From a checkpoint of a small mixture-of-experts model trained on Wikipedia: 8 picks a token, a softmax router.
Below are experts of layer 3 (counted from 0) of a mixture-of-experts language model. Rows are named router (the router's row for the expert) and show model dimensions 0-127. Each number is 128 + 32 x the weight over its row's rms, rounded and kept within 0 to 255. Numbers have three digits each.
After each expert's rows: a language model's description of what the expert responds to. This comes from a sample of Wikipedia text that the model never trained on.

# expert 13
router:146117131149162166108142109151127185171142148177115095165139161105146142142118155122153097158124119082113090085145105155136167127115104142095153189144104093112138105106151174133147151082163055163167129182119123122170144127176082123083113123091097088024147130171122107154129115087090168051126145107108072147080126137172122189207161095121113107169176130101116101168123131124154134104195
What it handles: Leading hyphens and line breaks in infobox lists, especially Scientific classification (- Kingdom:), plus word-initial prefixes like non, post, inter, mon.

# expert 23
router:149079107114137158109107141103078136079166150074156093091158094079118132134127096105127110124146134132165144142150146148117141197144118145179151129068108151086172162156125089151099160172155090089107094136206148104137164145092121084110148133121130159130099074093131200158136095166085117176143120172151157089132148207155144090110183172164134083132152100080159111096117193078076148144160
What it handles: Prepositions and copulas linking biographical facts, such as at St James, from Rhode Island College, director of, designed by.

# expert 25
router:161097118131140135177084206116160117138126120134062120155118144108135101135130123075092137111098087105142112092137092127153146127109159123169154068152169147110096113135087128183147063084092113065103115166124132192123049152107174144104129142148147100175173153137122106119109094091193122130100068109083087142088153085111146112170135087076154138111140212120154118125160047102155122156145
What it handles: Percent signs, numbers and words like median, average, the and population in census demographic prose, e.g. 12.6%, The median age.

# expert 47
router:083154179172149112081184077106082147138136177146120191123126061144136161137157120157134125128135069135156142142116173127096137124084090124166165148144127095095111121175170101172118138200118086185125118155139070161091144174158126079119169079112098155089120063106196114093105091135124127175077119141136122079143099115136152088140179134097118130084098160105135120191148080100176116097121
What it handles: Pipe separators and country or place-name starts in sports tables and lists, such as | Togo, ITA, San, Santa, South.

# expert 42
router:150032147137125189125146150102147018163124147114146134078141205158127109101167127140106156136128173095128141099107140114079104153105126121053098128098162144117099182050126156108150182110133162081153115130166150154123144110120147133172165148143203127121175076152092165152146110126176147138118150144123107090175112167151140159116120184141130079104117092162075135142136162126095109092101
What it handles: Conjunctions, articles and pronouns in TV episode or story plot summaries, such as but, that, his, tells, gets.

# expert 54
router:208121150188192117145115123157156082075139182101140154099119125132167140150139179105171106084089108126096161117143083133135188107138114114156145172140109114095107136158078104138121111120114090158097119168108125127137092178150128102150165120133173191139142131142167133104104110131188092110161153077174096136095135052097097103153174078169079117138182148130159113054130059092098094159109
What it handles: Country names ending species-range sentences and taxonomy words, such as United States, Argentina, family Raphitomidae, species, distribution.

# expert 19
router:149106130146106136132148169139121131139153148070128159141085103161177143147159127139142182109135161098126149090112060097181174108110132138110140169180160116101052191152171107106085055123089134099124110187151134094096188129154131158162168172175134120132130173115113063126162159120158158141116165109147138146113076087088070126118106135122097145171070152101176129089159089146186134186171
What it handles: Mid-word pieces of verbs and adjectives (restric-ted, a-part, consolid-ate), plus cells in election and stats tables like Turnout, Invalid votes.

# expert 31
router:125100126094079063180178150109143177153126121136146144139137136182170151151169154111189093125142175172121131133152082090155103155147112090053086182188104154194117103145140158155114077127110132143133134163162108088153144112128088131133116104186077098134129171211168105112112094134117119141093130143155142129148180124180132140101054126086105143177196130172153160162081100134110120136119
What it handles: Inner letter fragments of scientific species names and other foreign or technical words, e.g. par-v-us, arbor-esc-ens, Raphit-om-idae, car-c-inoma.

# expert 15
router:128185153129099133165125140140166034072139138131101181156158123103163130066144113105131157080109113153147110156145096106169120150114150099141110108178115175132100098158163134171136090076074143137120107169130155162103165121104096154138116170114056096114113191077084067058062172135138135171138107146121112179172145083162138064140136114130157151084122164087104149135151089160158156119103
What it handles: Number tokens without a leading space inside tables and match reports, such as minute marks in goal lists (87'), vote counts, percentages and times.

# expert 41
router:134100103170147158134150121160088155181100115149138116157106140193149098137148159154109118147130149105106123085121105104152151118138157115034040147170123159179118112170107151143191091071167109175092169123153147107155140078184160132092107088114154154115093117181111149178182068150113141085123157138093115187097207164161141141130128081123139119100162073141156140084137106154118152154159
What it handles: First pieces of words split into subwords, often in headings and titles, such as P of Points, Tr of Trade, Pl of Plot.

# expert 45
router:141128089188135178111133098180107159196108122098179099085127138044089090185151139133122097120115161135125109109136139113186169092139147143080073152138154083144156100140150139073142116078121116104167149107157154122130160148108108177162097114150187134161110186160095199143124126125118142077174157115099130143103105103104122157160137172146069107153087063158109116108145108213099101127170
What it handles: Word beginnings and prefixes of verbs following was, were or been in passives, such as ad(apted), post(ed), inter, un, plus hyphens.

# expert 0
router:130195084128108170127129168167163084138136160157082155089128133063164062072163115100103172075086159106115124108127129126180160201112098131164139151140115156147130125122141132106129142119068125108153102121111165165155139176102078137126107188089107082132111184140145099081163094172138140132156102128098143096180120144158085070195147149134138129124059144095139098121169055170120142091104
What it handles: Number words and numerals giving counts or sizes in running prose, such as two, several, ten times, six months.

# expert 55
router:121122096112128166083110136161130174121119154102153089161098188117107136144169140097108118137097172096132130081116124125161156146167129135167130130175138147164102056097124112138100079089124137120130144203156111116156114075083203140121173088172178092117143145082079104192151188118121099104055180076119152164160065085130127144114145097073133146166113143169171098110173116138185138152109
What it handles: Word starts and terms in sports results and tables, such as Man of the Match, wickets, medal, championship, semi-final.

# expert 20
router:096174159145125140173163152124127129120123158161126161170080153084130141146142115145154149121097141131056118125135104075122156117105145136180146037141117144073141122129137106137146114110106105185124123120141183073154100122156187129183192098174085161148125082065096126158094143119165133126107117099111081090177084059126105056080152094107122117144121145139179162094123112070171137184082
What it handles: Sport, gender and nationality words in athlete descriptions, such as men's, Women's, footballer, basketball player, Olympic.

# expert 58
router:089122110143154122120138099198130149115091153070178087124146191097149115137101125153096123141094124042178172112109177106147166150112151161121072140191097181183128112117083085150178111072130128145141140111119087141124115100070157128073108133076180093138102126168118144186129090185119090149101113101087123146152130158150145175111115123110121121111081061150130118127180156181126102169174
What it handles: First letters or pieces of words after a hyphen, quote or bracket, such as twenty-f(our), right-h(anded), reb(ounds), B(ellator).

# expert 64
router:139153130126123107171095136156155093094092138079163186131154160121139126129109115093087145080077173121093134145145153102164128132129072157159181129094120167157065089148166117155111152070100151123110154084089147133133190144149094195118126087099089093132120202098100087057098127157101132203163164163147175133152170108109184114158142091081173097155101137115133121176087074147124123154131
What it handles: Numbers with a leading space in tables and track lists, especially minutes of song lengths (3:45), plus infobox labels like Released, Length, Label.

# expert 14
router:147146055151079151151114145156116026158148177052152145075146111071087102121075090146127127134113120116111147082158124153156117151138113121082105111147127146101169176105106083068128149201163103102125139144136101137152140139112117135170107101144190139173103150094108185157171106141093118154146106151152105136148070200091105118100143193117134113160152126142121091073158161124094126108070
What it handles: Forms of be and helpers after a subject, mostly was and is, also were, been, became, has, also.

# expert 28
router:156145165128127174149136197103143145107175060145173143104099118182145186104121097097179108122089124157097149131118116095111143099135170111164171122123128120085138093180126145163131164146122153131096155160136111135066094106109119128113185061163058092152153112101131139092089180155133122121113131114143118124194115068086099113052147092080113176121140137197173179073103070140117124156137
What it handles: Final word or piece that ends a proper name or team, party or organisation name in tables and listings, like Racing, Center, Giants, USA.

# expert 60
router:116157132163105056086089055128165107068130123172095075142121109087101148160103157159152118126113102127175105173099131165077112085143093099125127131165161083118148122095139159157159118140140088159189109180052170151174162113122112083077149174106101116097120111114147125114110149081125199077140122157122148129062165100089140193157155163159068152121133128094106107125120135087160140118172
What it handles: Line breaks and dashes starting new fields in infobox lists, such as before Released, Mother, Country, plus labels like Binomial, Headquarters.

# expert 36
router:165118133172128110116134131116143103159140161141169195148107098204129154129098181125079150162089117110127144132135091139151113109083147119163134075128126099126069149113151098211105122180146094096056141157086127157077103185122094150102133115101111157181209196099140129108135136160138155157125141091092107103132158105099152100193157128119170077132143112129150137178132143069154069197139
What it handles: Table pipes, colons and statistic labels before numbers, such as Coordinates N, Turnout, Density, aged, average household.

# expert 53
router:145176132145166173110151173083138149136101147176173127088102120107135100104125059104127143110108136075064118116107127105169166144079137167109142150106104228155139156164164155114106159047130122160134154097102191170115074145177141106143137146112073149180123143111112151163141091145138101137192153095083080103131142116104133079159153088119128129087101172134075098073145069133110119126086
What it handles: Nationality and category adjectives after a, an or a year in opening definitions, like a 1986 American slasher film, British, television series.

# expert 22
router:138096110086158139096151114149085160196115105160200108171181130114168133095112144111185098132154196109091129146138159112134176195138167126038138171158086138191119073199153178136101089160129104153134156170189087113140128136114137128114146137146082094120124120145110112154107080166131118114131092078104146175200123150178128153098144092129115156123126118174153186156104136130146140157146
What it handles: Inner syllables of foreign names and scientific terms, often with h-digraphs like Kh, Bh, Dh, ch, e.g. Conchobair, Erythrina, algebra.

# expert 59
router:114085087122142129131080103157167119103129153098126126098147095073176138178131124092145189091149087130168143051106202120117172118111137126187156165128118088097155137129137146159128113112126080139121135168118128181135173180129204147079099101087153134136133098103143146165138137128159177148108126127077137109072135158110103152220116171118081071103094097075160070170131167123148097147168
What it handles: Prepositions and labels in table headers, infobox fields and stats notes, like as of, Round of, Runners-up, Date, Result, In.

# expert 35
router:177066165142167132151121113103094119183104163182093175094129140103112082095153099104096175132187104157122119098101125159083167147088134129127139108118113149101141158081108137111137134142115108085098084086146174172142069146130158071177133147132155188146161083174177168137092067117186125142100112169109068076094153155098168136128173122141107090110124176116103095174129101070130145107082
What it handles: The word the and similar determiners before nouns naming institutions, places or events, such as the University, the end, these, local.

# expert 3
router:129121150133184132156119137156188188125190130147136163165111111145114138152139100132182145119066116158111144087132102107165160105127166147137153139109078108087083158174142102183091107148125084093113153200176083088126081150099099119155142102114141151131136089124099100196118146097204187093099131056137169075129100063118103145108104123077115177138117164130165125164141123156151154162067
What it handles: Words and word pieces naming categories in sports results and tables, often after a pipe or heading marks, such as Stage, Team, Division, Bronze.

# expert 9
router:179067077173094123141095153158113062145146162053152157102094136101109119131095136161140109109099111125123122083152118171140130142195117113032103118128148152111150151093121072111112125157132126044141164135162138107170115130103121122139106083140204143169106162162079158139160104064135146101151172092180143121116092120129139100143110195090143144161110105124101116046147133152070097122147
What it handles: Main verbs and copulas early in prose clauses, often right after the subject, such as is, was, been, began, plus According and possible.

# expert 63
router:146076114154176115151094102145098071153115167136160112105144150170095069133111141112058092152106102164131154139152165146113091109135094141096150086119142126100149163054124065111158200125176184058132149180159071097138127163121128149202094111145191152160126141100131181129159094156121108141142136147132099134209084156099177132081142170117103112091123144095092155097133170110112118106143
What it handles: Pronouns, conjunctions and periods at clause boundaries in narrative or quoted prose, such as It's, but, however, which, he.

# expert 30
router:080153130099081122107180115116096145103119076127127130188117141250129155129126157142162122101128170117135105149104158120100106112165113098046113134084143127145107102166143153174113136106087115188125098114162094112068137112151129131090163100119085125087111063158140108147134139132088133166082130122157136137158157152240099128103110086178182163143156081134130160192123184142122132136136
What it handles: Capital letter or first piece beginning a person's surname, often Italian, Spanish or Slavic, such as P in Pelliciari, Gonz, Kal.

# expert 24
router:090143171121135110209116151123118111101093150128157159133134123083139126168124108068070094085151078097098144118123129177118153159120130128206151069110128112135164121114122110149128095108130193158151167168097159159070089176132153123104121123138073101147098162138110103112094122159150057165112086117153076186068117066101116126122165079134192142096118206095093141091123093164141151106125
What it handles: Four-digit years, mostly recent ones, in table rows, dates and ranges, such as 1930–1937, 14 February 2013, 2015.

# expert 38
router:142129089083171115123191110158064158161127063155144101144171137186148097080130121111169107132126186086069140127119132076115108179151111132039114187126116106175075098180135176143114089140099111121139175097187101108139127107152175135123151146146097146093111104195117143169128117124095170147113138080128115175182125149212107133100099096122124162151142113179163165145127152143135118120165
What it handles: Initial letters and inner pieces of non-English personal names and Latin species names, such as Homidia, Xi Jinping, Priyadarshan.

# expert 46
router:146096111193120137144125162156103137203129132155074132111125144124145107136147128068079132141105099137132129117094113143132090168123141117104125146163133110180131088046153089074145142060148093081132187168155171102162146102156193117120140164124112166175093155189117118159146109169156074137147192118121163105051070151159134156086136087121152129109083178085133112114179135173076138137126
What it handles: Words placing events in time or sequence in biographies and histories, such as later, early, late, first, next, soon, subsequent.

# expert 29
router:118124170128155125179138144069121112144108170193107183112131129098122140096143110084098151109169104107115155159096098126137153156070129158169127125106092174076096157137114079166141132141135135124099099110135128174078054135143195109158200149171081179123119085126160123169053115127195119193107140135078094103116093129088148135106179132128123124082060182113114114163098104112140160133082
What it handles: City and team-name starts after the in sports writing, such as Chicago Cubs, New Orleans Saints, Los Angeles, plus general the.

# expert 61
router:109160121114120169187173101151132201153146144191134153204163131159065134127168163180168124132158123159121147102122171135105132144092105172101126162076122094116141100160185201151133151167140117152136114153191129124082116124124097145136147108102116103063133129160110100184116151103133138179111163141188118134153095168118124107098093117118119205142185143115117189092088160176171187131142
What it handles: Word pieces inside German or other European names and words, such as Gerhard, Heinz, von, Jean, die.

# expert 17
router:134089144132150163123089182131110105148122108157146158149130192170147099131070164140140171117131116151078148122156141175184110150140126119199143158158116092078153126123103106133104118141093157099181129153152164119137094132134153146169113094154191132097103124111102191171179141129153122089109160094198190110127140046124108071112140164113160136152218127124170116077116079055133171114148
What it handles: Plural nouns and plural endings naming groups of people or things, such as players, members, areas, laborers, allies.

# expert 57
router:156167135120123143104090179097130126117186112151136139128100109132153179152159111141111092129124133195069178084100113132103106086142153096197157076109139139117158124150122129138142138115138147130100115167102118151124105151157205143114160122197059154086165075093134171141110166092128108117124164129223079179082131042095083087124143117142140143144144159109094141050111070133109135147115
What it handles: Final head nouns of organization names like University, Association, Committee, Senate, Court, plus years in office ranges.

# expert 43
router:107171196060146190155152182070125131139136094170084148065108090203114125143096146152141086100097122166065123150135102164088102166126130137128157116071131136046153111157066112149105152138129150110153131168153124111152076137160171104132196149161093150111142106146082095131082134092157127117125096161185136144145065092124056148112124080153165131117104138090139122104100135119141163118139
What it handles: Place-name words and their endings after in or commas, such as London, Bangk-ok, Travis County, North Maced-onia, Avenue, Creek.

# expert 34
router:098201137110118151144196160126108167174148150145127065172112151122128115127187109187161135121136103140116144148156133120116151189085131137127162158082138112117126129140192122158081090119160113176150102098192125100087147122094112143089168078153078119104104080123105108154150101113087119150079113102090116198183083138150091160099119082132127121117117075205112122197180173107176144109131
What it handles: Vowel-initial and accented syllables in Spanish, Arabic, French and other foreign names and phrases, like Umán, Omar, Lezama, árboles, Koua.

# expert 6
router:102089141142149159083166145049109016125172107104095082132107153176073116127164098147136136144160154103164103136100158149067122117137105109078120101059158121076098144089092190132119164073107153127149113105121159165096110100147159098158172159131132158104167066130121135133145167124140148106106141168158134095144161099171101181129107143179159135136164083160085101177151171103109111104098
What it handles: The leading hyphen at the start of an infobox or caption line, before fields like Born:, Origin:, Directed by:.

# expert 2
router:075122124110144196088157130163114179193121161126096109185171123175155172138111113097139161083112147097135106115098083114078093083127131135103167160113169173173104108176116133133140094137141074173109175152137070125147113151170155125080113093112148106123109086081161101192143146162114152155102169093116169130137099160236093147108137086126170140133124050130138154117153163140141128131174
What it handles: First capitalized piece of British and other place names after of, in or commas, such as Dorset, Glasgow, Tideswell, St James's.

# expert 32
router:137191120084103136143083196087120097097097071113054167102164119172142142147078135115078111157149105172116151151131096142150173144154126116178101122121123146150121102092121091143137128156151147079166157126143108119076107143122152175112180164144098099128098181080118082097106128175112077135156110130177142150095106057121162143155121132104203183103098172075098169184081149147093140129168
What it handles: Month names and the comma, day or year numbers around them in dates, such as September, May 25, 1835.

# expert 16
router:143106160167139105179133107158129148180138121073176137120167161138131105174097104115122094144098088097107145145157116133115109143138091153098091074172066149118163191110105093095114155178100100162163119150138097116137149116129093145191086092152133139154124126203154196158133082152103147186100102153147169122174114198073108114106088174101085104140199129087172161071157157099122120130098
What it handles: Modal and auxiliary verbs and infinitive to after a subject, mostly before be, not or have, such as can, may, would, should.

# expert 39
router:159087150126142154169152111144144102162185120110162144067118130097151139123128138186150122096156116140134136050132086147154069140127117114105131106143106117132131209056144079071101164166062158053144137101164163164106174163106086121189107114166131138098152140138123188138056101118180113143099110129140167090099090135077102124129090163106149067101115131106122139136155107197117112142171
What it handles: Past-tense and -ing action verbs right after a subject, especially in reception sections, such as called, took, won, wrote, attempted.

# expert 8
router:150112099155150138138174119170111188111067153083156131155101150120149099120172108114143151132127178115152117128135114072178181116102150149117063166137128130181062128155135099145164073101134124150159181163129113075088113081144196157089130097126120138140116092112091098192163135119112155086035120085108087094086085109196127159104108102079122123174097074133137136128124127167144154181105
What it handles: Opening piece of common lowercase or heading words in sports season articles, such as Premier, prevailed, pre-season, soccer, undrafted.

# expert 44
router:134108143156185108130128176060156071136126177180094151104113091082103106118131094133091153117125084090148129120089101113113175095090145109147123077102155137083118166085097117111115168158100101087078105136103160171133047148140164075175184196159124153150134091102151136126139132091181126138129131115100077073127130089079116098162135095115109105118123184092115111138133078063164127133054
What it handles: The before sports teams and leagues, and modifiers like former, consecutive, first, as in "for the Cleveland Browns".

# expert 10
router:153029135098083090138145145151154165140103102099162162108084125154171168091122108117174114138082168144092109115162066100150134125178145088099080167124113161127121133138164148086151084151100122107123180162139098084127134060118165127107137140130141135144113156199104102169130093061161148110080147164140144099074202149108133114086142150106123146148183202177135149100145121155108135169073
What it handles: Inner stem pieces of long Latinate words before suffixes like -ation or -ative, such as erv in Conservative, ir in Conspiracy, ordin, gradu.

# expert 33
router:135062152110185099089108126145121128150108126138087154081152112180108124141109124095082108100130114181108160130106112149130112158156103152173156093148120098118132094057116101078192183155082127105101187153145141129129123146078108099188114176094200109145140188125168152137186102137173103155154090163153120183153100152072146167093131177098094080108112174073104171106158155089138144146145
What it handles: Commas after introductory phrases and subordinators opening clauses, such as that after said or told, when, where, which, However, because.

# expert 56
router:070144111137167098138134151130111094175130091118098098149156161128136137095095121118053162097085120152192070150086117183155090097124097107176199094101132147135107082120126121159127112115074139156080099073098207165139156097143081142100113128115070157135144178132085095077085155139101123130153142116126163156130105100158147071186110126126161110097084189113163103191153135104079122141136
What it handles: Degree, minute and slash marks in coordinates, decimal points, colons in times, and year prefixes like 19, 186, e.g. 41°38′03″N.

# expert 26
router:173065145107079093133100101130170156159113147177167161104162118101141160154125122092163122113163089119112174046128147116103135158105078138113139078135114090098139115105173131052138194125106158119148151094172188096123173114095163155171143090143155145095162119070150187132093141097100088089164159111167101109061152157084130096105113142098059104154136195143130123092109169116113153119126
What it handles: Role and family nouns in song and album descriptions, such as singer, band, son, wife, plus commas and by in credits.

# expert 18
router:159113127172092092103146144126122156099176133160119131103123081095086130181089092140165164123111123104083118078098143122129134050141155146095132100095143126137133120124152118068105155133115078075180150110131160111136161093200136087134158085157124093117138201053127155169118182115160152101183124117155100170078104077079090100159070136077080146180164132095108084105111068139127125123121
What it handles: Infobox field names and role words introducing facts, such as Directed by, Preceded by, Born, Location, politician, footballer.

# expert 49
router:100116119114141152138139108198153175146086178136170127141155149077134062152154127069171109186095201104122156069126112079161144127127136135047079171144111145151128093122125128129144084090169120189102143107178111091185190125097109117149092129091173092128132134153119179143102139122128147090089183091107147156128160157204123149164078158081124104163116083175145125149114146145125127147111
What it handles: Split-off opening consonants of lowercase words, often in architecture descriptions, e.g. d-ormers, b-ays, w-eatherboard, sw-ollen, gl-ucocorticoid.

# expert 12
router:131160107167053146155094145168129018091120126098097157113188141121097104121112151082081145115110164097092118137136153155162137157141130146175163083149118140139079112140137106177105129091064120127123155128148143184128142156103085175083116157091069110143079197134112061075136142168140125162173082107109170130148148140157178099172154089125188146086126123128114107141167111162096148096148
What it handles: Small numerals and first digits of larger numbers inside tables, stats and parentheses, such as | 4,700, (1,434 ft).

# expert 5
router:112142149116135138139104150171142163124151082149158115144100094111141099153142082070170127163077116104086128117151125147133170140116172169117193179113137162058130140121095186128083124127117111146132202169120164146160106057144099099147160123106114085159197150133107138191082115073159184054127135111129122100084143059106089142189107150073114166169140149114138087136119068144146143157127
What it handles: Field-name words and word pieces in infobox lists of vehicles, buildings, albums and companies, such as Coordinates, Type, Label, Publisher.

# expert 11
router:153070092110138159127095104116087107118155118105120106071119072102121152136173129102062143143154124076173175090133151135125126182147147093187123165088102102117170131068136075083135176156178125092122119099143126113099148139133141114155120130115175127120138105074153132145127089146102078158106103171121151080076100192101114150158156187167124071117077115091100140174122210157106114066180
What it handles: Prepositions opening time or place phrases, often sentence-initial In before years, or in, during, until after verbs like released.

# expert 4
router:126112063129111132075179100162085044099097131066125090170117181162135094096141133162095131164163192137182071113114160115151146124159161114083085135155140142188096081111099147130157087042132157152147122101104112114119153096140146137089094141132150124105142093155097127141171157122105125080101159115122146141147151102192140155163154132149141114133127034171127133189140176149092091105154
What it handles: First letter or prefix piece of a word split into tokens, like C in CSPGs, sub, inter, trans, often in tables and score lines.

# expert 37
router:184119181122148131097120163074118156166117129179107132122136172163097069177114105072182059147128055168075137103143109133111094085151094182122189091160129111090124150081084087116127141106144127064085124127168143122136140123151121139175153114177124173154127134103098192139113104086142082115107127089170088130136078081110143153081144112129122061137163168145164097125111099142129194125148
What it handles: Pronouns and subject nouns starting a clause before a verb, such as It, he, they, which, that, the ship, the region.

# expert 52
router:112131124101091165125167139153146130113112106117136110161138179195150100116113132149152083123123189141130115152157134116124143139165121114041086170131132146162105087149114173149155064072159143170128125127183134088117127061144152138074144130104140084085135091171072137170147174131112135081079197110168128177152123114204114163125101088123181129161174053199126155148108152156107142115113
What it handles: Capital letters or consonant clusters starting foreign or uncommon proper names, such as J(olson), Sch(olz), L(umpur), K, G.

# expert 62
router:129149149142172134119114137103113014159123087169145094171087107140123096144121139189097083152169083189161135153142124179124162148159127140186126154092127097145174095071098124111112131085142152050117102094060094117161130162088128145148089128098141110151157084080133163068173173128117090084160127135161076145100148121120132150094102142156080109108118087071117138102093107095105150098128
What it handles: Sentence-final periods, paragraph line breaks and == section heading markers, mostly in biographies, e.g. was a Greek gymnast. He.

# expert 50
router:152057165122148137164123162133153166174119098154197170051145108142176141112103112124166124121112161102086074072110108167133139102117153124112085171090122088132102162079147135079114100145087098118130171131158171103150148077111102091124115138142148167108151147191095158203114124042185120088115152152101122145079084121117109100143098134096143094151123186144110139141117066179177126099111
What it handles: Stems of common verbs and nouns awaiting suffixes like -ation, -ing, -ed, such as occupation, presenting, alter ego, public, design.

# expert 48
router:182074152077105144108060161102157132140112067119140158086091132147149140153154130139155142138091119143082173045143165141152125160153105114136138132126144056114123102092127097081094187093101189067157148172173149102167086139102168137147149103140109129132202109145076165162142124091186129112104182078224116126095102100120136118092112116105153102132107125119160134079108083132122111139138
What it handles: Common nouns for roles, groups and time units after the, his or first, such as chairman, commander, players, time.

# expert 7
router:094133177103137156089125152115172188140151118148145111165185124157098149161133129118187123070115112097082111168150111073096138115094144125123084159083121140091134177183145170101081170125153171123108170153166122128181125072095133147114174118100182160118123058088079131195099145116104158149125178082154175161185124111077126153078136127130157184146116128158126160140165109174115136190112
What it handles: Capitalized words inside song, album, film and book titles, often in quotes or discographies, such as You, Love, Night, Dream.

# expert 27
router:092184046146139108183112092101096152171100123140124124156129142143101169141144105111103078125171118177159151122127171147161100090142149097162169144176050166181171116130157140146149148106151155115144098098066155126157178121112049145110055084111121122134090152111184134064146152159095088115172128202069123165093143075144178102124136126137111119081139143118133154148131151123100120122090
What it handles: Periods, parentheses, quotes and colons closing bibliographic references after page ranges or years, plus ISBN, et, and symbols in formulas and coordinates.

# expert 40
router:073171101141145143129129081164095169055127149097154194150179170173101185107122131143159134098114104156222106106102198112120113143155153156122168158156126109147133099167156152175087094110124170175130141051122119110098083096120122156055135070097107100090156117081099120146095159139120127146128122102073104110195136154108183137110122090104161145096113108137109110171107154175136133136157
What it handles: First letters of three-letter country codes and position abbreviations in sports result tables, like K in KOR, ESP, CRO, FW, GK.

# expert 21
router:150050131165167148142126143117172086111143156178138167049105099122133101111166074113111155148153139121062146045079117129111130157092160108130089122139114130074129133075130126087141169117112097113142137144147186128163098140181130086184104168159164164108163118182137178134122074128191149115177124136153096092090163157115118094179111140149127059104113169156119098112137082118117122084075
What it handles: Of, and, the, commas and abstract adjectives in expository prose on society or science, such as social, economic, current, political.